Weights of a small mixture-of-experts language model, trained from scratch on English Wikipedia: 19 layers, 1 pick a token.
Below are experts of layer 12 (counted from 0) of a mixture-of-experts language model. Rows are named router (the router's row for the expert) and show model dimensions 128-191. Each number is 500 + 25 x the weight over its row's rms, rounded and kept within 0 to 999. Numbers have three digits each.
After each expert's rows: "mostly gets" lists some tokens that are sent to it at least half of the time. This comes from a sample of Wikipedia text that the model never trained on.

# expert 7
router:505452524510491445474487477484506456490499487512490458477479534531499477509488467535467496478539468501467509484495477524482469540510475501508514532506500482529521503560487517506519452493515456
mostly gets: " They", "In", " It", " until", " would", " were"

# expert 2
router:501440531475490454519470471467479524508528523494502507500501450501483501518488536495513518472515481496522525505524471486494472513465508513531540508479470518487478513457520500485504462493517479
mostly gets: " United", " qu", " National", " Afric", " Cup", " New"

# expert 10
router:540480492468496446519494459496496523550500527499503473492471582501517496522463486469482516455507495473526536490517492534502502528488473481556515512471478496507484493506534517493518529495508493
mostly gets: " when", "irect", "½", " later", "@", " released"

# expert 3
router:502490479471493481470525493509460539500514504553477472475456531519515492507505482487478518490546511481541489506515479481466479518476466489468521519481490497516442518564490520484527500518501481
mostly gets: " played", " go", " used", " North", " inc", " acc"

# expert 0
router:465443509500495492482458494501507530508508550540488511469491527498532460508497489511466512543499487465538518526534471551481502469491474514521524536464500480509557494490448523514516459470492473
mostly gets: " exp", " comp", "resident", " Gre", " com", "istory"

# expert 15
router:495478505519482494471465513507482510506504509509470495483565525516482476537476490510474494503508465490521544523528464476481480524499467540510521484483485490506459522511473530484510426490528530
mostly gets: " Y", "====", "ubl", "==="

# expert 14
router:515544520445480466453479521474477480510495551515484496492490507503531522516505484478490481507530447499504531561516462542497511507470509491523533512529472476529494526559484516465497578477503491
mostly gets: " ===", " Mich", "ball", " G", "J", " =="

# expert 6
router:491496533429499479474492492495501500493526525468500495495500475517541510506489509497498508448540482471471509492533521579566512478510506434557526509480501468516507517516478505473529489474496475
mostly gets: " following", " this", "owever", " including", " these", "ampionship"

# expert 9
router:500512504475477520521503472503483559487528498408479510468482476514544491509471483467464506479527507492484499507529546587481498483469457501507491512466494501525556530488481502464532478491508489
mostly gets: " any", " named", " And", " Sh", " lead", " Ab"

# expert 5
router:476490505437479503463486510492480519546536504505491472467443532511508483522478469501485531484579464513519513526516480518475518507533505527478485519494501482550508498479491513476503562518526453
mostly gets: " made", "ober", "|---", " bl", "aul", " Bl"

# expert 8
router:490475543457456476479468487482504508504501516573479504475574482508497480498478492470530551516502459491505540546513454483474457513477475521503496518480499495519537493568492521486517479473496482
mostly gets: " •", " gu", "ا", "iginal", " km", " feat"

# expert 11
router:479491571501483531503495489487468548503534514469484484480452494508492422521510478487464476475501504494545483504520497488448488538481479480533508521518467495506533502524495518501532454484517480
mostly gets: " German", " pol", " area", "р", " Japan", " name"

# expert 1
router:490534477527503537516493539527536471489475473496543514540526487490496527468540515520514490492473535514482462488461535490519509491525534476474489493535538538464514464485505460541492524513485523
mostly gets: "),", "\",", ".\"", "\".", ").", ");"

# expert 13
router:432495544506492467525541477477471492469514519519481469478494481500528491519478487485452525473516526501542474497501484480493440518471480499494509514521462477518489502537528537490518509478494490
mostly gets: " Mc", " offic", " und", " .", "#", " sec"

# expert 4
router:528528474508541496510512498506524509508465503495539524548485502472467534465504527509559503532485533508476482465458504484526524488494527522474450482494535520459480502489507478502458487532488520
mostly gets: "^{", "pis", "|---|---|---|---", "−", " rele", "–"

# expert 12
router:462464549453475455508550484475469464538497480553484469517506491536525501523464470489513520464495480515511537522514479482521490510499489538541528498491499467514471521486470523491505498492524523
mostly gets: " No", " She", "..", "ampions", "ounc", " wh"